{
  "d_expert": 64,
  "router_score": "sigmoid",
  "routed_scale": 1.0,
  "router_bias": true,
  "norm": "rmsnorm",
  "norm_eps": 1e-06,
  "tie_embeddings": true,
  "beta1": 0.95,
  "beta2": 0.98
}
Below are experts of layer 3 (counted from 0) of a mixture-of-experts language model. Rows are named router (the router's row for the expert), gate (a neuron's input weights, with its number), up (a neuron's input weights, with its number) and show model dimensions 0-63. Each number is 128 + 24 x the weight over its row's rms, rounded and kept within 0 to 255.
After each expert's rows: "mostly gets" lists some tokens that are sent to it at least half of the time. This comes from a sample of Wikipedia text that the model never trained on.

# expert 5
router [142 175 147 113 157 126 114 103  73 127 122 130 131 110 163 108 144 140 149 116 122 141 110  77 149 134 119 123 156  99 117 167 138 149 149 155 176  79 114 145  91 135 148 134 138 155 130 127 103 121 146 110 122 140 162 153 180 137 130 113 117 106  59 125]
gate0 [119 177 110 120 137 124 168  71 105 136 124 152 110  92 180 121 116 150 146 130 148 130 144  91  95 112  97 156 114 118 127 117  78 110 107 109 166  99 117 103  77 123 100 139 105 139 125 165  92  91 143 134 117 128 140 109 122 148  94 122 109 102 122 114]
up0 [128 142 157 123  90  77 168  85  79 121 155 146 115 166 116 121 110 178 106 115 112 123 112 140 108 100 148 144 116 137 127 142 141  72 152  81 116 122 126 130 131 117 152 116 101  79 103 145 111 151 155 139 120 153  95 139 100 114 147 123 144 110 136 138]
mostly gets: "tion", "amm", "ic", "tain", "ug", "unn"

# expert 22
router [134 115  87 115 129 144 123 118 115 120 123 109 110 167 139 156 129 114 139 131 198 103 138  95  81 146 127 175 140  88 129  99 111 128 135 103 164 113 167 115 134 156 122 114 135 141  55 164 131 110 166 126 128 140 171  96 125 125 108 129 154 123 126 120]
gate8 [145 111 127 105 173 102 141  94 135 139 138 130 147 200 121 114 122 178 159 110 110 138 106 104 148 124 144 134  88 141 128 123 121 125 135 170 125 150 155 103 100 120 107 134 148 146 118 103  98 134 124 122 117 176 178 124 147 112 140 131 128 122 125 156]
up8 [140 129  84 173  94 138 128 142 173  92  88  96 140  99  97 168 113 136 140 125 106 128 121 146 118 141 135 126  92 126 144 116 141 119 117 124 129 108 134 171 130 135 127 115 125  98 130  84  89 134 121 134 123 167 106  95 106  83 144 116 103 143 107 117]
mostly gets: "-", "–", "first ", "th ", "0 ", "/"

# expert 2
router [158 127 132 139 129 149 108 106 121 172 116  96 116 126 128 137 153  86 157 151 129 144 133 123  84 139 111 101 149  53 174 107 163 145 127 136 166 114 146 150 109 132 122 106 101 143  99 111 149 133 146 130 126 122 160 111 148  86 162 142 122 114 141 147]
gate0 [191 116 166 101  86 115 152 148  96 130 118 142 128 110 120 149 107 105 135 128 146 158 117 109 137 135 142  96 129 116 129 103 139  90 142 130 158 115 149 158 110 130  93 130 116 132  94  82 120 128 114 123 121 187 122  90 124 137 104 148 131 125 142 141]
up0 [148 156 116 119 110 138 100 133 126 151 140 117 112 109 137 117 126 120 173 124 135 136 121 141  76 135 221 137 118 182 123  90 122 134 120 152 126 147 145 183 133 108 138 112  89 163  86 130 167 129 148 124 148  90 143 114  98 180 134 113 133 137 102 126]
mostly gets: "Ch", "New ", "Th", "J", "ch", "Br"

# expert 17
router [163 148 155 106 145 141 119 111 109 164 149 148 131 137 141 126 124 132 131 127 159 123 128 118 130 141  86 116 136  80 106 154 124 142 163 138 140  74 143 137  71 151 159  58 115 132  88 161 122 103 165 145 165 107 155 128 126 142 144 110 112 102 136 138]
gate8 [104 117 139 157 109 129 144 127 105 113 178 114 141 138  91 107  94 116 103 113 130 144 149 109 134 177 113  94 157  29 171 135 111 161 131 114 138 123 128 167  82 157 112  91 139 122 102 141 138 114 103 136 144 134 155  92 159  84 149 109 124 130 161 149]
up8 [134  87 125 134 131 120 137 130  80  81 138 145 157 116  86 124 163 111 110 107 139  91 160 113 136 114 115 131  94 113 134 121 126 119 102  88  96  96 146 102 136 154  95 170 143 118 112 139 128 136 109  83  97 134 162 120 126  85 149 154  94 117 172 126]
mostly gets: "i ", "ia ", "k ", "ian ", "o ", "u "

# expert 9
router [173 138 118  79 142 116 127 112 150 156 141 147 103 122 133 141 167 160 186 109 146 130 125 113 152 121 120 111 110 103 117 158 111 146 139 130 165  87 119 122 105 156 139 131 135 133 139 134 142 122 141 142 110 119 136 115 152 151 122 168 122  66  76 106]
gate0 [132 141 105 108 105 126 133 136 170 146 140  82 123 135 108  86 139 148 167 148 149 170 125 147 116 141 109 111 146 130 161 139  88 159 114 139 136 210 151 140 126 126 110 167 128 123  76 134 137 117 168 121 167 135 100 118 131  93 127 135 144 117 119 126]
up0 [108 140 136  97 111 140 100  69 122 126 138 103 147 137 119 155 185  99 136 139 153 147 160 122 152 126 138  95 122 105 114 150  89 153  86 135 118 140 103 122 112 122 104 126 155 120 135  68 133  80 126 132 104 125 113  87 118 102 119 139 173 111 154 128]
mostly gets: "ley", "ham ", "ator", "sion", "ov ", "ton "

# expert 4
router [143 155 149 107 139 151 129 103 124 157  99  78 112 152 212 142 135  84 139 150 114 108 110 116 127 142 111 123 133 112 168 104 149 128 127 134 157 129 129 138  87 129 161 104 136 142 137 113 101 106 137 113 111 148 144 167 146 134 188 144 121 112 122  91]
gate0 [154 151 157  89 138 115 107 109  87 156 108 165 128 134 136  78 104 174 124 125 125 132 102 107 187  73 127 118 119 118 117 118 112 124 154 141 144 151 155 122 127 130 135 120 152 122 130 146 110 142 147  92 119 135 142 125 171 148 108 126 145  82 106 131]
up0 [ 94 111  99  88 130 164 123 132 103 153  92 143  94 140 178  99  95 141 131  96 126 132 120 142 130 169 105 107  98 108 119 127 102 123 127 143 110 135 154 148 158 108  93 132  97 124  64 100 178 130 153 121 148  89 132 122 170 113 119 127 154 110 132 171]
mostly gets: "M", "Ch", "K", "G", "H", "L"

# expert 19
router [111 120 177 125 164 161 128 101 143 108 120 117 123 142 157 141 129 128 149 149 153 106 105 121  89 140 153 135 117 123 178  85  77 127 125 127 140 151 131 130 157 139 113 133 100 110 123 114 152 106 162  90 102 138 140 114 132 100 143 158  89 120  75 116]
gate7 [113 164 127 145 155 157 119 110 149  75 118 133 169 116 142 146 116 120 122 126 138 151 128 190 116 144  86 130 135 135 106 158  80 149 128 104 130 129 145 143 118 117  81  98 163  96 160  99 166 121 180 123 140 145 144 157 163 134 156  88 128 100 115 154]
up7 [134 139  92 141 149 132 114 121 131 121 132  97 121 135 144  85 133 105 112 123 110  81 104 166 120 107 164 183 181 151 152 100 142 120 143 135 125 160 106 169 128 140 149 137 137 105 137 124 145 150 154 153 139 141 114 140 184 125 149 172 148 147  99 130]
mostly gets: "c", "p", "dis", "St", "Con", "Par"

# expert 0
router [124 151 134 144 149 147  99 108 146 138 147 133  96 159 185 107 124  99 144 116 105 151 148 130 118 173 109 100 165 139 168 130  93 164 146 119 180 115 124 150 108 134 195  75 111 124  99 160 106 101 136 139 146 117 166 150 137 185  96 148 152 105 151 159]
gate0 [176 171 139 132  97 140 142 107 129 140 145 106  71  97  90 138 147 133 106 140 149 146 148 100 107 128 157 121 140 150 112 108  75 129 156 122 132 140 141 151 147  80 140 102 152 164 118 137  99 116 144 113  99 122 113 162  91 165 107 132 116  74 122 137]
up0 [153 201 107 112 102 152 113  98 144 120 143 133  97 108 110 105 172 132 130 130 133  99 113 119 119 111 110 120 140 139  97  95 101 127 113 143 132 149 125 118 174 142 122  84 121 117 185 152 122 103 102 181  91 173 124 127  88 138 136 122 180 123  86 134]
mostly gets: "′", "″", "°", ": ", "^{", "Species"

# expert 15
router [113 110 143 115 135 130 106  95 127 106 126 132 105 115 134 109 126 118 134  92 151 142 116  61  83 181 158 139  83 119 159 119 131 146 148 167 136 126 120 191 111 102 172  85 110 120  93 134 155 112 150 113 174 123 133 138 135 134 125 142 141 128  63  89]
gate7 [106 139 127  84 129 125 127 122 105 105 120 112 137 135 111 134 107 147 131 126 134 161 121 140 117 103 159 128 155 160 126  87 134  98 156 133 149 105 162 143 110 161 142 152 126 157 138 134 171 149 104  99 132 178 103 114 138 142 108 111 166  78 137 131]
up7 [125 107 157 119  88 150 135 145 152 130 113 124 132 115 109 128 140 109 109 174 112 109 108 101 162 152 179 122 147 170 146 110 152 147 117 109 123 159  98 105 115 135 146 149 133 126 115 117  94 141 143 124 158 126 116  79 166 118 113 164  95 137 119 136]
mostly gets: ".", ". ", "\n\n", "==", "|", "\n"

# expert 13
router [146 142 179 128 129 127  81 128 124 166 122  99  99 154 131  84 122 140 144 115 147 123 100  84 148 148 141 143 104 114 138 196 129 157 144 147 149 120 107 131  68 135 174 103 112 105 125 138 101 124 131 140 126 114 115 115 156 143 138 135 137  91 102 127]
gate0 [114 146 107 175 137 139 153 118 100 136 158 129 122 170 154 130 134 108 102 127  91 132 107 125 171 135  74  95 150  98 137 150 178 141 131 128  95 123 143 137 124 149  90 135 102 137 132 131 107 146 130  97 181  72 132 101 111 100 140 190 152 120 125 170]
up0 [139 128 149 126 146 155 150 160 124 148 122 142 152 133 107 101 120 154  99 157 144 121 148 153 141 123 122 160 115 138 120 110 132 145 110 103 120 100 144 138 140 135 138  85 133 147 117 123 129 126 140  61 140  49  96 119  89 143 120 154 166 125 107 121]
mostly gets: "\" ", ") ", ")", "). ", "), ", ")."

# expert 29
router [104 137 150  96 168 162  96  84 130 147  79 155  85 129 147 126 151 173 129 111 128  77 151 118  88 156 137 125  99 127 176 119 127 126 132 103 118 105 136 178 142 156 104 117  99 144  99 124 106  96 146 145 126 174 163 108 107 130 143 148 158 115 142  99]
gate0 [ 85 127 142 100 150  96 141 118 157 149 133 120  67 109 150 126 118 103 135 144 153 142  91 154 102 158 161 126 137 118 154 125  98 136 154 133 154 184 116 152 106 130 123  80 110 133 119 137 149 122 150 129 113 119 145 159 110 151 110 113 154 136 119 102]
up0 [130 118 135 138 138 106 146  84 118 120 142 128 143  83 132 124 132 138 139 122 143 118  99  80 110 131 123 119 151 114  83 107  68 136 161 140 121 161 101 186 142 101 148 112 166 141 159  88 127 116 167 158 123 137  84 126 136  98 121 162 134 115 195 141]
mostly gets: "(", "/ ", "who ", "– ", "& ", "June "

# expert 8
router [153 136 194 127 139 179 126 127 148  99  89 146  79 127 141 138 131 127 149  96 159 115 128 141 111 183 123 153 102 113 169 114 108 154 140 145 130 107 146 140 115  74 147 116 127 133  88 106 114 101 132 115 135 176 113 124 112 150 181 143 160 113 129 122]
gate8 [157  98 166 144 126 115 123 141 154 141 109 110 133 150 106 151 100 118 147 107 138 122 105 100 135 154 104 148  81 116 154 141 155 130 101 141  88  97 103 135 169  90  82 126 153 138 134 116  92 101 159 114 104 130 104 120 143 142 151 126 111 111 106 104]
up8 [158 166 107 153 128 169 117 157 121 128 128  97 145 133 101 162 126 128 117 113 156 156 137 123 137 162 134  90 141 126 167  62 103 150 103 104 172 149 157 146 114 120 172 147 118 129 151 126 120 137 141 166 162 127 112  91 123 168 123 161 156  73 105 132]
mostly gets: "was ", "In ", "from ", "were ", "On ", "been "

# expert 20
router [127 134 160  78 181 132 129  80 109 158  83 109 109 127 147 149 133 124 123 133 171  83 146 130 113 157 185 110 145 129 136 101 147 150 145 151 122 125 122 144 112 141 140 136 122 138  56 133  92 117 126 107 154 148 155 114 159 151 177 130 132 129 120 132]
gate7 [159 145 112 141 117 131  87  98 131 112 110  85  85  98 148 109 124 146 198 111 128 116 138 130 167 112 103 174 115 137 107 155 153 132 141 110 144 137 159 132 152 160 147 149 142 139 104 163 111 116 108 141 134 154 150 102 138 153 121 136  95  90  97 117]
up7 [108 141 145  98 129 115 123 132 185 137 112 135  89  94 137 180 148 111 118 138 106 140 110 156 110 118 135 156 112  86 114 146 143 117  98 121 167 114 122 109 101 133 121 165 116 168 175 114 158 149 151 172 139 127 163 128 152 144  82 152 138 180 121 129]
mostly gets: "The ", "of ", "the ", "that ", "with ", "from "

# expert 12
router [154 172 138 100 151 176 152 123  97 154 151 135 111 150 161 131 108  98 125 131 127  83  87 124 156 140 172 190 138 109 105 145 118 142 128  85 130 103 104 112 120 111 146 141 102 142 135 154  98 104 146 122 173 125 144 139  81 136 137 125 118  94 122 106]
gate8 [104 114 144 118 140 185 127 141 134 122  90 156 143 132 132 120 134  98 107 119 115 134  82  96 152 104 156 114 164 139 114 119 142 140 119 113 136 116 180 135 170  92 152 166  99 171 153 151 107 105 145 131 149 123 115 140 129 146 101 157 125 142 131 103]
up8 [135 131 139  90 126  90 147 126 147 121 143 114 122 146 133 147 122 111 153 167 135  94 136 130 142  93 115 119 117 129 105 143 153 129  99 148 114 110 122  84 148 119 101 118  88 114 161 114 168  89 138 123 119 151 103 135 146 151 116  84 131  98 112 161]
mostly gets: "ia ", "é", "os ", "les ", "á", "de "

# expert 25
router [143 136 203 171 136 146 145 114 156 135 134 173 107 162 151 153 142 156 124  88 168  95 146 145 122 145 158 112 115 108  92 136 107 156  95 100 150 108 133 115 119 104 164  95 149 101 134 117 151 115 124 102 112 132 125 136  91 146 126 153 132 134 116 131]
gate0 [168 127 139 122 122 143 101 146 148 103  88 135 106 147 144 109 151 109 155 142 158 143 157 121 111 141 137 102 140 170 119 140 139 123  89 130 128 157 151 147 137  94 175 119 141  99  93 110 149 128 145 164 182 146 165 122  97  87 144 113 117  87  83  94]
up0 [128 136 116 115 124 140  91  88 105 134 146 120 157 113  84 128 126 167 149  85 137 155 154 120 133 144 141  91 141 166  86 125 152 135 129 102 127 126 104 140 122  83 124  92 123 163 178  97 108 133  97 114 129 112 102 161 144 105  97 138 123 151  93 133]
mostly gets: "No", "min", "lo", "we", "rid", "off"